{
  "num_hidden_layers": 10,
  "hidden_size": 256,
  "n_experts": 8,
  "experts_per_token": 1,
  "d_expert": 384,
  "d_shared_expert": 0,
  "hidden_act": "reglu",
  "moe_layers": [2, 3, 4, 5, 6, 7, 8, 9],
  "router_score": "softmax",
  "normalize_top_k": false,
  "routed_scale": 2.83,
  "balance_loss": 0.00686,
  "balance_bias": false,
  "router_bias": true,
  "init_std_router": 0.00929,
  "lr_router": 0.000205,
  "vocab_size": 18598,
  "norm": "rmsnorm",
  "norm_eps": 1e-07,
  "tie_word_embeddings": false,
  "optimizer": "cautious_adamw",
  "learning_rate": 0.00108,
  "beta1": 0.9,
  "beta2": 0.98,
  "batch_tokens": [32768, 65536, 131072],
  "max_seq_len": 1024,
  "train_tokens": 279200000,
  "max_steps": 3665,
  "dataset": "wikipedia_en"
}
Below are experts of layer 3 (counted from 0) of a mixture-of-experts language model. Rows are named gate (a neuron's input weights, with its number), up (a neuron's input weights, with its number) and show model dimensions 128-191. Each number is 128 + 24 x the weight over its row's rms, rounded and kept within 0 to 255.
Before each expert's rows: "gets" lists some tokens that make up at least twice as much of what it gets as of all text. This comes from a sample of Wikipedia text that the model never trained on. Tokens count by the router's weight.

# expert 0
gets: " and", " to", " (", " /", " or", " &"
gate0 [150 123 138 158 128 113 160 147 122 113 122  96 115 116 104 127 162 120 100 143 108 145 101 106 180 117 150  98 106 118 134 104 152 164 165 111 145  81 140 151 174 114 118 115 128 116 154 152 181 178 125 125 131 125 152 129 105  99 155 132 137 127 131  98]
up0 [126  91 156 143 159 158 160 138 142 131  89 162 178 140 178 135 123 116 147 132 146 150 150 126 101 134 177 102 141 116 146  96 143 136 145 170  99 112 123 144 118  98  94 107 138 125  95 151 118  80 118 146  99 111 136 125  75 144 146 149 141 157 124 109]
gate1 [118 142 113 151 104 168 150 143 149 129 172 127  97 164 116 152 136 123 108 143 117  96  99 122 134 139 130 139 115 160 140 195 128  76 119 172 135 182 174 120 129 151 132 126 109 173 133 137 118 105 103 158 135 123 119 154 124 109 149 110 125 164 113 148]
up1 [120 133 132 107 134 162 125 166 134 149 166 144 173 124 111 121 174 130 145 119 151 109 101 124 145 150 137 142 165 132 187 123 134 108 110 139  95 137  95 100  85 141 143  94 159 161  87 105 106 136 119  90 151 158 183 127 105 157 123 113 119 120 134 137]
gate2 [131 124 111 110 121 118 138 100 101 130  84 108 128 101 148 170 101 102 133 135 109 111 147 101 154  93 121 125 140 178 154 136 132 144 119 140 106 128 115 127 123  96 126 125  89 117 161 180 111 131 128 156 115 128 124 126 139 114 167 130 157 180 115 104]
up2 [148 108  93  87 131 154 131 151 173 130 152 149 155 105 109 136 149 142 162 148 145 134 124 161 151 104 149 157 132 170 152 121 107  77 141 108 112  96 112 108 142 131 149 152 129 185 101 147 146 119 154 100 167 132 108 159 107 175  75 110 152 170 126 104]
gate3 [123  96 133  82 127 142 113 126  79 121 166 148 139 109 137 148 153 100 151 127 105 106 193 150 106 118 115 132 124 134 143 153 128 131 154 123 127 132 118 134 103 120 130 127  89 127  71 171  97 116 186 125 139 132 146 122  94 126 105 104 109 140 101 121]
up3 [146 112 134 116 123  67  69 120 121 121 145 135 197 161 140 136 121 118 137  88 117 143 113 111 124 120 124 157 112 127 124 100 135 142 111 142  99  77 163 129 148 121 119 153 124 101 127 143 147 110 142 145 100 139 141 117 130  84  93 104 136 166 115 138]
gate4 [103 137 120 105 111 169 136 189 117 153 133 128 121 127  98 134 187 155 104 149 155 122 104 131 123  95 128 114 119 119 143  80 144 133 126 111 142 110 144 131 115 134 149 109 133 125 114 126 148 107 156 118 124 114 111 139 134 155 174 146 135  97 128  72]
up4 [154 146  99 116 122 116 135 177  82 114 159 111 100 116 127 117 138 118  88 131 133 123 148  86 152 104 115 141 114 151 145  89 131  97 188 160 130 119 132 137 116  82 182 141 143 126 146 165 122 126 149 123 132 128 150 147 155 136 173 150 121 149 100 111]
gate5 [ 99 124 149 158 110 160  87 102 137  88 162 118 146 141 117 145 120 137  99 171  98 122 146  90 106 110  94 125 135 149 146 143 177 130  61 110 139 124  70 116 178 134 160 122 120 110 147  83 129 142 159 112 164 172 122 157 130 140 113 145 123 153 149 136]
up5 [ 72 124 140 166  99 120  82 152  79 146 121 179 135 133 122 153  91  87 124 134 155 157  96 166 119 134 174 159 150 121 123 170 121  60 147 137 117 136 127 133 143 123 126 145  93 117 131 116 125 102  70 115 150 118 136 132 139 149 130 117 153 105 133 136]
gate6 [121 159 130 195 109 124 104 131 107 121 129 161 141 130 112 156 158  85 104 161 150  95 146 152 126 121 134 186 105 173  95 153 119 121 126 176 135 116 162 126 132 117 119 128 147 111  96 140 110 102 179 114 115 140 150 169 121 108 107  98  84 104 132 128]
up6 [ 97 138 133 118 123 113 136 133 133 111 125 134 127 130 108  93  59 156 111 116 130 133 135 133 151 107  93 148  89 121 139 157 145 141 101 121 104 102 103  93 145 138 150 121 124 115 127 109 147 127  80  74 148 167 143 136  94 128 124 140 140 156  92 119]
gate7 [141  87  94 104 155 140 149 118 153 125 148 153 149 155  64 146 130 128 122 141 181 102 125 133 120 127 154 128 127 161 144 122 149 110 141 144 148 111 156 130 103 119 160 115 132 155 111 115 139 112 107 158 128 165 107 129 140 143 142 127 127 154 133 151]
up7 [149 145  96 106 106 100 149 166 142 137  96 129 101 101 101 126 172 135 133 129  75 167 144 105 128 158 102 138  74 137 134 117 122 163 123 100 119  84  91 115 129  98  99 142 117  96 124  98 111 147 120 110 155  98 131 141 126 157 157 155 136 128 122 128]
gate8 [132 108 151 103 117 153 137 109 121 144 163 119 145 108 166 102 106 162 124 144 124 128 147 152 164 113 123 126 135  99 136 106 124  87 162 154 122 109 162 157 107 126 123 125  78 120 153 139 127 163 178 167 125 107 145 163 138 119 155 136 108 119 125 157]
up8 [143 127 135 145 124 130 119 141  89 114 141 125 171 125 133  85 109 115 148 128  78 141 129 118 109 146 173 128 131  83 151 110 140 130 207 149 120  90 107 106 124 121 134 133 101 101  90 113 147 129 141 127  94 139 100 138  81 162 154  90 143 160 151 123]
gate9 [126 120 115 103 128 110 145 135 124 168 154 121  88 134 110 127 156 136 129 145 124 142 162  99  97 196 109 103 114 145 206 120 148  69 162 146 120 111 146 124 126 136 115 142 132 152 154 129 148 175 141 118 136 132  96 133 124  97 133 107 128 141 162 165]
up9 [146 164 107 139 172 162 115 140 134 123 143  80  98 126 104 137 120 146 130 170 146 145 143 109 111 166 139 125 127 162 166 170 131  91 161 113  95 101 127 137 133 132 143 148 103 170  98 124  99 172 129 140 145 131 171 124 133 114 132 121 158 107 166 119]